Experts of a small language model: vocabulary 11748, a softmax router.
Below are experts of layer 8 (counted from 0) of a mixture-of-experts language model. Rows are named up (a neuron's input weights, with its number), down (a neuron's output weights, with its number) and show model dimensions 0-255. Each number is 128 + 24 x the weight over its row's rms, rounded and kept within 0 to 255.
Before each expert's rows: "raises" lists some tokens whose logits its average output raises strongly, later layers aside. This comes from a sample of Wikipedia text that the model never trained on.

# expert 40
raises: "ities", "od", "age"
up0 [ 90 110 169 100 119  86 122 139 131 165 166 124 118 142 107 128  85 162 141 142 151 157 114 129 119 158 161 133 133 124 128 176 168 117 146 117 131  91  98 127  90 114 106 127 178 119 143 145 151 139 115 104 122 116 118 164 163 104 161 145 149 137 131 122 118 162 148 156 156  98 144 145 106 147 106 174 116 150 149 125 158 112 122 124  81 154 166 116 130 117 120 145 136 137 130 144 104  93 112 121 131 141 115 121 138 129 121 146 132 122 107 154 146 116 132 158 176 112 124 121 153 153 157 114 115 114 128 145 129 109 120 122  95 102 115 131 143  65 150 162 139 127 115 133 133  71 128 125 127 134 156  92 128 134  81 139 135 114 131 110  92 147  93 123 105 135  90 141 151 124 150  83 124 136 182 130 103 133 141  84 121 134 146 116  60 110  82 169 139 139 154 142 134 159 131 109 127 130  77 112 106 109 129 112  95 143 123  96 122  99 126 150 118 191 119 161 100 111 141  89 104  79 141  88 113 136 131 131 112 156  99 132  89  96 199 130 115 130 145 135 129 116 155 166 120 104 145 136  92  82 125 127 165 137 172 162]
down0 [ 98 140 116 130  54 131 105 115 138 117 120 118 142 154 111 180  96 163 103 152 164 122 121  83 124 131 142 112  79 124 122 175 164 120 138 128 129 145 119 143 146 110 104 127 132 130 154 100  84 144  86 129 140  90  99 108  86 132 112 124  97 126 107  77 133 119 135 111 135 174 114 175  99 115  81 115 149 114 113 116 109 154 132  96  98 142 102  91 100 149 121 125 122 137 167 114 132 163 147 166  90 126 143  85 133 108 129 120 138 100 137 100 122 142 117 147 146 112 147 120  92 136 101 158 154 104 131 110 111 107 111 122  91 130 120 153 100 156 126  87 149 121 113 112 131 108 141 105 109  48 164 131 128 147 155 163  91  89  58 157 138 129 122 100 174 114 147 109 147 157 113 124 117 129 149 129 147 143 154 159 116 146 120 159  87 140 129 143 153 141 123 131 137  94 155 170 129 164 103 104 130 134 111  57 143 145  84 154 127 134 114 108 135 128  92 123  99 142 146 146 140 144 136  96 123 130 144 159 161 155 114 111  81 129 129 140 119 107 138 140 138 157 138  85 122 137 145 115 119 144 123  78 133 154 108 118]
up1 [142 130 142  90 163 119 120 118 117  85 120 140 158 133  92 122  88 132 116 135 160  91 119 122 152 102 115 150 155  91 123  78 126 123 158 103 180  81 142 134 143 148 139  88 142 146 142 108  95 110 158 109 150 168  99 106 109 160 154  88 122 111 110  80 122 148 136  83 103 102 109 128 131  96 118 152 110 156 154 109 159 111  87 108 138  87 138 121 125 106 101 154  83 147 164 132 140  57 113 140 126 129 171  77 112 123 153 112 134 143 140 126 113 155 125 152 160 106 130 112 141 140 124 144 108 160 109 133 157 138 157 119 133 116 152 119 126 160 151 165 105 102 144 131  90 147 113 115 139 128 156  91  79 125 126 164 146 113 119 142 160 128 151 143 148 147 151 141 167 135 156 137 129 121 147 128  93 114 129 166 132 102 118 103 117 101 146 116 166 151 157 141 155 156 139 178 151 152 143 129 140 126 162 129  76 118 101 125 114 127 114 153 156 133 107 109 135 178 134 123  97 106 118 151  94 123 171 105 105 136 106 161 135 108 129 179 116  95 122 144  86 116 117 127 151 110 109 185 120 161 107 165 125 148 130 162]
down1 [111 141 143 156 136 149 117 103 130 137 116 105 117  87 111 120 152  86 112  79 183 123 115 150  97 120 148 107 152 148 144 113 142 118 169 120 131 101 158 128 134 106 120 177 158 117 117 161  77 157 143 141 144 135 140 131 141 141 125 154 116 146 118 152 125 165  95 116  94 119 119 137 127 110 117 129  95 173  89 144  76 162 163  96 155 138 145 108 178 158 126 136 136 123 131 116  96 126 120 157 127  95 152 117 104 122  97 166  90 107 125 188 173 124 129 120 128 168 159  92 107 179  96 132  94 161 103 143 112 158 183 132  72 113  96 129 148 118 143 138 141 117 115 111 120 126 134 116 127 148  96 111 152 112 143 167  99 116 115  71 118  97 133  88 132 125 125 129 124 100 112 168 149 118 118 156 124 149  83 172 122 124  88 169 104  93 141 117 123 107 137 131 145 139 123 110 111 115 111 101 175 127 128 145  95 126 103 122 100 128 104 109 125 136 122 146 120 156 164 118 123 130 131 147 131 124 123 156 180 164 112 163 134 125 167 152 139 131 125 124 122 132 171  82 141 136 158  98 141 117 124 149 112 149  64 107]
up2 [114 133 155 124 154 120 146  86 168 123  87 116 154 121 131 120 105 124 159  71 129 102 123 143 160 105  97 117 116 115 145 144 117 161 108 140  83 126 166 137 133 159 150  98 151 143 119 157 155 143 138 152 112 172 105 144 103 145 133  97 150 115 151 121 134 129 121 137 160  93 111 149 151 157 125  81  74 120  95 102 140 121 142 123 122  85 141 177 118 115 137 150  96 154 104 106  99  46 106  79 149  96 103 146 135  94 186 140 120 165 113 109 136  95 136 160 146 155 140  80 149 119 172  86  94 110 127 116 143 142 163 128 124 135 127 118 103 126 137 121 124 126  84 144 168 126 149 155 112 106 154 145 126  84 103 121 161 164 135 133 145 127 122 163  97 154 155 140 174 107 173 107 123 118 100 129 142 105 124 114  80 193 111 145  92 151 130 140 129 168 117 105 129 154 100 129 127 142  95 125 131 138 135 101 139  99 161 167 143 119 115  99 110 135 115 154 112 120 160 123 128 101 125  96 139 135  94 102 107 137 147 112 124 112 115 120 156 110 139 124 138 137 148 128 161 125 119  97 108 165  94 142 122 115 151 156]
down2 [110 136 119  96 110 145 161 124 137 128 111 119 150 142 113 162 153 151 132 149 145 153  83  92 170 155 159 134 166 128 144 157 127 145 108  58  84 101 117 134 173 110  93 104 143 121 107 128 133 187 138 113 126 147 166 164 145 144 132 133 187 110 152  89 143 169 133 154 176 105 126 126 113 113 134 127 121 103 143 112 102 140 136 164 152 114 146 144 195 127  95 146 127 111 134 139 136 134 106  94 120 140 100 146 123 117 107 184 143  85  97 118  98 164 118 138 153 130  98 110  93 135 158 122 154  67 119 122 134 140 129 123 142 101 106 118 125 120 154 170 156 138 109 146 131 105 157 108 152 125 118 124 107  51 155 116 130 112 144 110 138 127 155 131 115 114  97 123 128 170 146 129 111 156 143  68 144 124 124 160 156 139 158 148 133 144 137 144 119 138 119 113 122 144 109 161 122  85 132 155 158 106 131  79 123  92 126 150 138 113 137  89 130 114 103 110 156 103 130 140 144 102 101 125  80 110 116 145 153  94 101  90 136  85 125  78 109 121 118  80 114 112 132 127 139 110 164 137 135 117 126 156 141 102 104 115]
up3 [122 107 133 107 111 139 170 110 124 119 127  92 165 137 112 130 106 129 125 107 153 119 122 130 130 179 130  86 119 118 137  76  89 166 151 124 112 125 127 131 124  96  98 119 168  96 127 127 112 134 150 132 147 142 148 175 142 145 120 110 106 103 142 134  91 104 126 132  92 104 185 145 147 112 151 147 112 140 132 148 138 135 132 155  83 143 131  97 132 100 149 122 144 119 109 128 147 115 126 161 101 148 118 114 110 134 141 127 119 117 117 134 103 122 131 163  97 141 110 134 108 123  90 182 113  91 172 107 147 111 111 139 179 158 182 139 169 112 148 159 124 168 104 120 109 113 114 183 155 139 121 142 146 109 111 128 120 146 164 109 104 156 127 189 170 152 161 124  96 178 139  68  99 135 106  93 152 146 138 150 171 116 123 126  97 132 141 179 151  88 184 162  84  91 157 120 134 108  77 100  88 116  88 139 133 119 121 114 160 117 127 139 149 144 154 139 107 112 122 112 141 148 137 117 150 156 118 143 118 130 109 121 121 171 111 141  72  85 154 143 149 111  99 113 139 113 138 143 125  98  98 130 146 130 152 147]
down3 [111 136 192 134 126 108  81 149 103 112 136 127 162 105 107 103 119 130 143 149 119 149 142 131 131 145 137  81 121 119 110 129 109 140 131 139 110  99 115  96 122 116 153 159  94 146 142 105 120 143 102 128  93 151 101  87 129 135 134 177 129 106 156 110 116 112 128 115 111 133 132 159 134 119 133 124 145 129 105 158  91 131 113 162  95 106 122 160  72 161 109 130 114 109 124 134 124 152 134 111 144 142  83 136 159 142 152  91 145 174 115 134 112 155  77 161 114 166  82 106 123  97 136 137 119 140 149  84 141 119  96 122 155 110 162 141 125 153 133 120  96 118 119 178 122 133 166 111 107  91 125 126 114  52 151 154 178 121 133 106 105 112 117 125 114 118 151  74 149 128  95 113 121 134 119 109 102 147 148 144 136 105  73 160 120 134 141 171 119 114 134 118 115 134 160 172 129  92 131 109 127 157  67  98 118 153 167 116 114 128 146 133 148  92 115 144 127 139  75 155 124 133 143 103  93 104 136 124 178 164 100  94 129 124  98 126 141 159 139 161  73 142 125 117 142 137 137 144  85 147 146 130 131 169 180 124]
up4 [ 81 103  79 136 129  77 102  81 126 135 124 166  97 142 116  57 158 184 131  94  96 122 144 129 182  97  85 153  97 136 111 116 124 183 131 118 110 135 154 116 118 127 136  92 127 139 139 121 149 157 134 137 137 106 162 107 131 143 147 164 182 145 133  96 133 161 104 101 138  94  88 152 139  87 115 112 151 107 149 132 159 113 197 152 159 120 103 127 149 136 126 140 130 120 158  84 111  92 122 156 145 165  97 102 165 141 152 130  97 125 140  98 142 151 120 126 147 116 154 117 115 130 137 122 120 102 116 125 122 129 124 153 148 106 132 163 127 154 101 138 139 150 134 137 112 155 121 125 134 118 102 130 147 104 174 111 151 130 116 146 145 104 181 164  93 105 116 123 122 167  87 114 111  71 131 140 120 115 124 144 128 115 139 140 103 128 131 179 136 140 166 116 128  94 188 167 110 123 113 132 112 106 137 130 128  82 160 122  82 106  95 146 129 102 110 138 111 110 136 114 135 109 148 121 152 132 136 121 157 150 149 114 144 116 127  94 105 136  98  95 179 135 123 109 151 108 137  86 167 107 111 119 156 119 139 125]
down4 [116 160 128 131 146 136 121 140 138 146 146 108 143 135 139 138 103  97 141 162 120 155 156 162 115 116 111  79 144 144 123 134 135 107 124 125  82  97 147 115  99 119 148 133 144 115  77 107 107 159 119 117 203 143 120 148  86  96 140 121  84 111 123 151 179 144 119 136 127 122 130 142 116 154 131 109 128  93 120 154 125 126 104 139  95 131 115 159  86 123 162  75 133 132 118 172 114 163 130 105 113 114 122  69 119 155 167 142 135 134 104 102 135 121 103 127 119 193 152 131 115 110 119 118 147 178 137 100  95 150 139 106 122 122 123 117 138 101 135 157 111 121 140  91 103 155  89 114 193 116 102 127 144 212 133 147 100 108 138 121 101  90 138  86 118 173 131 143 153 125 185 125  97 116 114 104 113  81 127  99 117 128 150 124 136 114 123 145 127 170 134 115  99 151 119 132 117 144 129 136 143 146 110 120 152 156 126 120 123  84 122 119 105 172 133 141 122 142 127 141 108  73 150  55 127 104 115 111 153 111  99 133 182  91 123 116 111 154 133 131 128 111 141 125 116 145 147 134 102 129 106 162  89 143 101 105]
up5 [137 146 134 147 104 130 146 148 122 103 119 108 165 119 101 103 135 126 140 130 156 162 113 140 135 135 151 152  99 139 133 162 126 149 102 133 136 118 155 104 138 132 108 105 129 125 103  80 108 141 129 154 165  99  95 121 126 155 106  85 144 165 116 111 157 141 123 133 116  70 151 153 135 123 146 140 107 144  92 117 157 101 137 154 149 133 111 134 107 121 155  68 121 151  87 184 123 136  83 138 156 148 147 134  99 120 129  92  88 117 133  91 108 189 149 114 167 129  80 101 117 122 135 134 123 126 196 141 158 123 143 128 112 120  84 107 143 108 138 122 163 122 131 129 124 133 137 140 125 109 108 139 131 139  74 153 131 146 149  99 186 150 158 125 141 135 118 142 113 177 189 159 113 116 155 129 147 125  97 144 136  82 123 168 149 179 128  89 132 115  82 137 120 110 118 183 137 122 152 131  87 140 176 116 154 106  91 167 141 139 133 155 146 151 112 143 105 142 106 131 176 142 126 116 170 133  70  93  87 138 152 112 163 152 122 122 160 137 116 127 147 138 148 143 122 105 132 123 129 149 113 119 123  81 115 124]
down5 [118 170 108 179 101 143 164 140 153 123 132  86  78 141 157 169 125 112 172 140 134 116 118 123 136 125 107 114 109 110 124 130 142 113 109 137 112  98 130 146 180 133 136 109 112 141 118 174 104 133 111 107 154 113 122 112 146 126 141  89 115 154 141 111 113 127 107 153 166 116 136 140 140  94 117 124 161  56 135 120 102 133  90 115  96  74 120 129 141 129 127 132 120  84 163 172 126  91 130 125 121 147 149 130 123 141 134 141 100  88 151 110  90 122  88  60  97 114  96 130 120  99 144  92 145 142 125 128 112 125 144 111 145 118  92 109 136 151 138 169 130 140 117 144 163 144 136 132 144 139  91 120 128 125  91 158 127 147 137 133  92 149 129 138 131  72 161 132 102 165 142 150 141 134 165 118 103  78 117 108 159 121 134 126 129 138 131 100 136 103  71  61 125 161 120 119 114  91 100 120 163 106 122 133 118 146 197  95 139 134 145  91 125 105 134 169 130  90 126 127 104 145 121 150 156 117 151 119  54  97 134 149 155 131  98 124 138  94 128 124 164 145 116 114 152 131 116 128 134 113 170 110 148 125  96 146]
up6 [133 151 180 109 151 132 129 174 126 145 170 155 129 123 120 134  82 158 116 138 110 168 182  71 142 107 125 160 140 127 134 110 104 111 131 135 156 110 161 172 132 134 136 103 128 156 141 113 160  98 152 161 125 124 144 180 111 104 123 134 100 138 149 105 121 137 120 135 132 129 163 137  71 120 106 136 117 164 154 183 127 104 137 144 120 128 165 128 102 158 127  58 103 160  89  93  89 135 113 137 153 159 134  95 144 157 136 146 144 134 124 124 130 107 149 137 146 114 112 161 122 143 107 127 146 114 136 127 112 145 148 122 131 116 144 139 145 151 112 137 155  98 103 104 157 124 116 154 146 129 138 116 157  95 120 122 143 158 150 168 186  78 158 112 141 127 115 110 156 143 140 121 143 104 158 142 149 162 139 133 127 157 119  86 143  98 154 125  99 130 110 124 161  89  67  82 114 118 157 153 152 150  90 158 179 107 117 120 171 144 106 103 131 132  76 104 114 151 131 162 132 112 136 102  97 134 112 121 132 122 130 155 124 165 117  95 146 149 131  88  95 149 145 124 115 162 164 128 110 131 139 113 178 143 110 170]
down6 [103 128 146 145 121 101 137  84 112 118 132 164 126 138 122 120  85 123 117 129 136 128 149 161 119 132 126 112 143 141 120  86 153 138 130 132 128 143 132 114 143 134 173 136 104 115 106 157 118 155 150 119 153 102 147 104 131 180 183 115  61 111 149 129 157 135  90  93 165 126 114 140 136 123 150 128 132 119 103 108 120 137  98  89 111 120 146 135 110 102  75  72 123 109 145 121 133 118  93 127 146  78 116  93  98 127 122 119  94 141 171 148 148 131 126 144  98 124 142 122 108 154 106  79 119 122 137 148 132 134 123 128 148 147 112 128 118 169 120 127 127  90  90 135  97 107 146 169 134 151 106 143 147 138 127 179 142 119 160 155 127 192  80  93 103 130 105 110 128 112 134  99 124 202 133 145 102 128 134  84 162 105 152 101 131 139  89 117  89 163 169 144 116 147 106 136 154 100 152 128 111 135 159 163 133 127 120 132 120 113 133 109 142 172 150 159 113 150 126 121 131 113 150  89 143 178  98 106 131 150  85  93 144 159 115 123 113 156 106 164 119  66 120 121  83 106 104 160 147 113 142 111 118 165 159 104]
up7 [129 122  69 152 192 129  97 150 114 106 108 173 105 187 141 181 118 107  78 141 175 111 134 179 122 123 164 134 154 150 164 133 131 133 106 142 103 121 137 133 153 140  91 132 157 120 133 131 181 115 144 131 146 146 135 158 155 106  95 175 133 148 113 114 152 123  99 169 118 111 114 147 145 117 139 162 139 133 132 107 157 120 151 104 183  81 144 101 145 122 117  93 149 135 130 151 167 113 134 108 132 145  74 115 114 108 102 148 145 143 108 161 128 150 174 169 123 121 136 116 100 146 110 122  86 131 143 144 142 142 139 127 134 146  93 161 112 129 119 143 106 173 161 104 171 139 138  88 144 136  88 103 121 120 144 111  89 126 101 115 125  76 109 152 107 105 164 159 120 115 110 151 152 133 118  97 136 170 151 147 140 101 145 106 153 118 139 126 151 124 146 117 135  92 129 133 121 140 125 126 114 142 137 131  93 112 138 159 106 134 140  78 133 104 132  91 126 134 142  88 111 148 142 154 152 119 133 144 115 104  91 128 110 117 127  99 143 115  94 121 152 157 173 141 145 131 104  61 147 107 134  69 134 145 135 139]
down7 [203 109 130 113  69 141 136 136 139 118 124 155 171 149 125  98 115 103 178 145 134 140 163 108 158 188 105 144 156 113  93 125 153  71 109 129 120 171 119 116 152 113  80 146 184 123 171 138 162 153 142 122 116 108 108 127 109 151 142 140 142 118  90 113 129 157 126 107 101 119 127 128 124 130 113 156 133 125  94 118 164 120 156 148 127 120 138  95 143 135 113 165 148 138 127 142 174 156 135 136 115 117 126 168 122 155 150 114 141 117  98 131 129 170  93 124 115 151 132  93 129  79 112 141 123 161 163 149 124 115 144 140 160 125 169 150 130 103 118 119 137 137 138 121 132 149 128 103 119 155 109 118 150 106 134 155 203 120 103 131 132 127 130  93 170  86 120 158 107 130 143 131 186 128 109 148 110 114 142  94 122 130 156 102 122 100 134 146 125 130  88 119 124  97 116 125 152 144 169 155 129 127 124 116 120 104 111 126 102 145 141 120  91 138 115 121 123 123 100 150 173 109 136 123 127 150  78 123  91  90 112 123 144 163 192 160 126 143 124 151 101 127 150 173 171 123  95 107 159  77 140 146 166 138 115 115]
up8 [ 95 135  97 133 114 132  66 141 109 142 150 141 114 146 146 177 188  99 160 134 162 143 106 148 140  73 103 140 133 154 155 134 168 137  94 128 146 164 105 151 140 114  87 135 125 126 124 131 149 172 128 121  95  96 123 130 140 158  97 135 119  97 120 118 146  96 139 123 103 117  84 121  91 120 133 111 153 150 117 102 126 140 106 119 147 116 100  87 184 148 153 135 101 168 126 109  75  97 152 108 164 140 105 130 120 130 101 110  91 108 114 125 119 143 182 133 129 159 122 138 142 129 128 149  81 156  75 142 149  95 157 143 120 128 113 128 141  93 162 130  97 105 142 114  90 133 168  90 158 143 113 116 119 125 147 123 128 141 108 147 117 104 131 119 191 110 125 145 178 103 147 112 131 100 113 148 172 116 106  98 127 115 129 105  75 141 149 113 121 126 123 121 134 111 139 113 174 106 111 132 158 131 127 152 139 121 154 132 174 141 126  84 118 131 130 154  99 147 155 134 160 160 103 150 121 151 114 106 138 122 123 108  97 113 159 122 103 136 141 135  92  98 121 137 150 139 158 130 151 146 121  84 182 122 178 177]
down8 [138 157 130 125 124 127 134 157 183 127 125 147 141 126 100 162 143 118 130  95 178  88 113 115 159 114 162 118 130 130 118 125 112  94 117 121 203 115 167 120 146 129 109 112 168 122 110 108 131 160 109 164  94 104 128 113 158 143 141 100 118 142 170 114 128 124  84 129 146 136  99 127 128 128  99 112 159 125 100 149 120 116 151 110  90 151 129 167 152 148 126 129 111 119  97 139 130 125 141 150 162 152 137 180  69 141 127 139  93  78 110 139 125 141  98 109 134 120 103 173 102 122  72 159 146 160 126 108 107 175 113 129  79 103 139 113 130  67 155 126 152  70 141 124 125 106 151  90 166 141 121 125 118 134 138 123 156 126  89 147 105 121 136 127 108  84  91  90 105  96 158 135 124 135 133 122  80 127 150 134  99  76 109 133 145 142 109 139 156 128 170 126 115 137 125 114 123 120 119 138 126 119 139 150 115 115 135 112 112 168 158  92  92 164 129 176 100 123 138 122 134 167 149 145  97 104 143 121 123 123 121 121  96 160 146 147 128 107 111 169 135 113  65 129 115 117 134 136 132  91 120 145 129  62 144 111]
up9 [118 117 109 134  82 121 111 166 112 146 107 138 104  89 118 108 164 178  92 192 173 116 116 146 157  90 104 144 143 105 147 122  93 109 122 101 120 172 155 156 114 132 128 131 119  97 140 145 107 115 125 139 144 146 117 128 155  88 146  99  97 145 106 134 142 180 100 195 163 128 107 150 171 128 147  94  76 147 136 133 126 122 140 164 128 115 129 139 147 123 131 105 139 126  92  96  96 101 137 115 143 115 119 154 131 106 139 137 140 120  98 159 132  87 113 174 160 111 150 158 108 145 134 182 142 139  68  97 120 107 145 136 124 159 126 107 119  95 131 121 153  84 154 137 161  99 135  93 121 139  96 142 143 104 141 146 115 110 113 127 134 165 117 162 139 135 109 155 120 177 135 120 127  95  93 128 123 140 136 104 146 156 143 130 131 131 115 106 124 151 101 139 121 134 151  93 156 129 108 127 134 115 155 127 104 104  76 151 142  93 103 108  81 129 160 144 160 104 108 130 136 149 149  81 141 145 122 122 131 123 131 117 166  74 124 104 130 138 101 115 142 186 113  85 107 160 121 157 177 104 137 150 127 102 137 157]
down9 [ 94 100  96 163  56 128 138 118 126  73 140 125 155  73  87 102 134 135 131 126 108 130 106 111 109 118 123 175  95  98 109 121 131 153 127 152  82 158 110  90 145 182 135 152 115  92  86 122 204 123 137 147 125 123 103  84 158 141 140 154 159 152 153 132 114 105 170 148 126 172 113 118 153 155 156 125 104 116  89  76 121 137 120 108 173 150 120  91 152 112 125  94 155 111 149 179 116 142 139 139 125 152 110 124 123 147 164 140 136 160 154 108 104 134 151  72 125 129 127 120 134 160 110 107 201  98 144 106 159 108 110  94 118  98 143 146 118 122 150 127 132 146 139 130 130 139 145 144 147 128 115 114 115 123 118 116  76 100  97 162 123 128 134 114 145 174 124 125 104  92 106 121 102 165 124 111 110  84 115 138 141  81  70 117 148 128 134 115 152 109 141 143 117 135 159 141 158 134 170 132 110 141 144 156 118 125 145 110 135 138 168 160 107 121 122 154 146 147 119 141 116 106 132 137 131 147  82 104 139 157 104 115 149 143 148 133 133 113 132 115  97 120 140 117 153 121 121 107 172 132 143 148 112 138 110 127]
up10 [109 165 157 114 109 147 124  85 139 163 112 127 174 120 128 107 102 129 139  79 149 167 112 150 178 135 138 100 146 161  93 109  78 124 140 137 119 144 101 142 169 125 144 122 156 146 101 117 161  95 149 122 134 127 113  97 103 137 142 114 106 129 115 145 138 150 140 132 110 142 151 124 153 133 114 135 165  98 124 125 114 112 123 116 151 158 194 138 154 101 113  78  93  99 115 104 144  93 128 155 157 128 161 169 129 153  90 153  76  92 116  82 186 104 149 124 144 156 121 121 121 156 101  99 113 116 146 157 147  93 115 146 163 143 106 122 121 136 133 125 153 149 114 142 112 129 162 140 187 148 151 111 143 117 117 120 132 141 141  98 128 140 145 128 143 133 140  93 107 175 144 114 157  92 127 128 149 181 173 100 131  59 136 156 115 108 145 192  84 133 128 136 166 147 150  85 147  91 177 127 120 129 130 144 105 139 164 135 117 137 125 113 118 104 125  73  89 109  92 141 120 114 117 127 117 115 135 124 159 132 128  85 126 138 131  86 132 132 142 100 131 142 142 137 123 122 139  99 135 105 140 136  82 120 133 117]
down10 [125 160 126  92 134  96 123 117 146  98 135 135 147 134 145 116 180 154 133 135 149 121 132 126  92  89  58 139 108 125 112  91 126 134  93 138 141 114 161 120 132 132 113 155 107 138 191 144 170 115 152 144 137 144 101 110 108 111 128  96 147 146 121 174 137 139 133 132  90 139  92 108 143 138 101 113 126 128 144 120 132 136 105  94 113 171 134 148 123 149 141  83 135 143 105  98 127 124 155 133 129 158 133 123 142 133 121 115 196 101 169 131 154  99  90 109 142 176  74 174 113 173 147  93 158 131  62 131 128 114 122 126 141 103 155 104 162 175 160 117  87 103 123 159 141 120 123 165 142 163 152 123 108 145 106  83 125 106 183 150 144 130 116 163 119 126 140 122 173 119 118 140 157 140 120 139 105 157 143 122 147 124 123  91 139 120 114 159 103  75 116 133 117  98 159 144 131 116 104 133  62 137 123 120 127 170 128 106  95 116 123 161 125 137 139  80 103 146 129 163 112 109 100 147 154 105 109 135 122 100 117 163 110 130 121 148 147 107 103 128 160 140 159 154 114 127 175 146 134 154 115 156 104 148 115 132]
up11 [102 147 122 130 116 128 155  91 139 155 111 113 166 142 139  89 160 145 192 138 128  64 138 127 127 122 138 172 136 136 127 122 157  58 133 124 149 117 129 113 140 118 141 129 154 102 142 130 126 167 133 131 114 127 170 157 116 134 138 141 172 156 137  95 186 144 130 115 126 116 122 153 115 109 112 119 162 135 171  94  90 122 145 115 144 126 123 142 144 160 134 161 153 136 114 136 142 124 161 162 118 118  83 147 114 138 141 141  97 182 121 117 146 109  78 112 140 135  91 121 101 100 147 131 142 104 117 144 110 129  96 136 156 181 106 128 118 125 151  95 143 162  77 160 138 148 152 163 125 158 112 140 143  81 140  94 144 130 116  89  94  75 177 146 100 145  91 110 107 139  91 121 135 110 132 111 122  95 161 149 119 117  85 127 116 126 169 136 104 128  93 157 126  92 119 128 117 126 105 106 132 129 118 105 124 103 158 158 138 153 124  99 152  93  93 120 123 129 138 125 149  61 149 117 128 139 132  99 111 109 172 138 158 136 131  99 145  78 126 136  82 126 135  96 128 111 152  93 133 167 141  97 153 109 155 117]
down11 [128 119 132 104 175 117 127 144  97 131 104 141  98 128 148 182 154 111 147 133 128 125  97 108 139 132 151 123 126 174 115 121 114 126 163 139  70 127  92 176 149 101 115 129 113 126 144 147 127 162 106 109 137 103 145 169 149 116 127 110 135 112 146 162 103 115 100 138 108 141 141 181  92 139 144 127 144 140 112 125 119 148 141 141 135  97  99 138  95 156 130 127 135 170 146 131 130 162 116 168 105 121 156 132 122 114 118 150 127 141 131 109 133 139 171 130 128 183 148  90 107 124 112 148 151 140 105  95 102 124 129 132 118 121 157 159 125 153 105 127 114 109 118 127 135 115 159 167 102 131 123 160 141 173 172 134 151 123 146 157 121 156 153 154 160 134 122 189 133  72 117  75 120 174 116 103 146 163 149 138 121  79 110 161 182 157 129 118 133 151 111 146 129  95  98 126 137 152  85 136 145 112 150 128 111 124 108 161 164  99 161 139 103 112 102  88 129 153 184 123 130 129 121 134 164 125 186 122 170  73 159 130 168 156 156 139 112 146 129  92 128 176 146 141 131 159 159 138 161 155 115 143 115 127 172 134]
up12 [141 111 160 160 131 132 144  83 133 138  99 124 170  70 115 109 124 147  86 135 168 158 117 116 136 103  90 158 124 155 145 117  97 120 109 132 129 156 122 143 131 132  88  99 101 127 126 132 162 173 123  85 107 148 137 127 153 148  91 138 136 106  85 108 130 106 127 130 119 150 128 101 163 132 105 133 129 135 111 110 130 163 138 130 139 118  99 138 143 142 144 148 143 128 134 124  99 135 166  91 129 165  97 100 125 133 179 117 123 137 117 139 126 112 128 113 168 108 135 171 168 122  97 139 137 136 138  89 188 136 160 115 161 132 157  99 159 118 129 142 148 121 116 104 138 142 134 117 136 105 155 150 136 128 156 116 133 117 112 146 156 143 127 134 111 138 132 116 111  83 125 109  60  89 105 130 107 121 126 111 105 103 153 113  81 116 172 179 171 141 106 154 111 125 106 137 146 134 117  90 145 152 102 171  86 102 112 143 144 140 121 115 153 160 123 118  56  94  87 155 138 148 158  91 110 114  56 148  88 142 183 146 155 111 133 175 121 130 153 120 116 129 169 157 156 109 104 141 126 133 145 144 122 101  92 129]
down12 [163 122  95 116 119 126 131 104 143 120 105 134 124 118 163 162 132 142 110 169 125  67 181 107 134 134 104 184 114 153 135 172 135  97  87 142 122 120 133 169  84 159  80  93 122 106 156 143 104 122 100  94 106 102 100 143 169 100 106 132 123 135 153  87 150 129 129 147 137 138 147 137 145 144 125 142 136 130 143 111 110 104 109  82 109 182 174 133 123 135 172 127 136 101 127 107 138 114 163 128 130  74 183 126 157 130 159  95  93 123 135 175  86 110 127 114 140 130 140 111 149 165 116 144 147 156 103 151 136 130 145  75 108 108 149 139  89 145 129 157 116 120 156 137  83 148 136 105 119 114 125 108 129 116 100 108 141 117 118 118 114 130 106 127 106 167 153 155 130 116 132 117 124  94 133 134  98  87 124 160  75 117 127 141 144 114  99 110 148 180 138 133 131 141 124 134 105 165 108  96 121 126 100 128 156 121 158 137 109 171 143 124 158 159 154 116 100 143 106 111 126 184 163 114  74 141 132 130 131 152 128 166 156 120 140 162 138 121 131 145 104 128 128 169 141 113 150 179 139 133 121 159 110 135  77 135]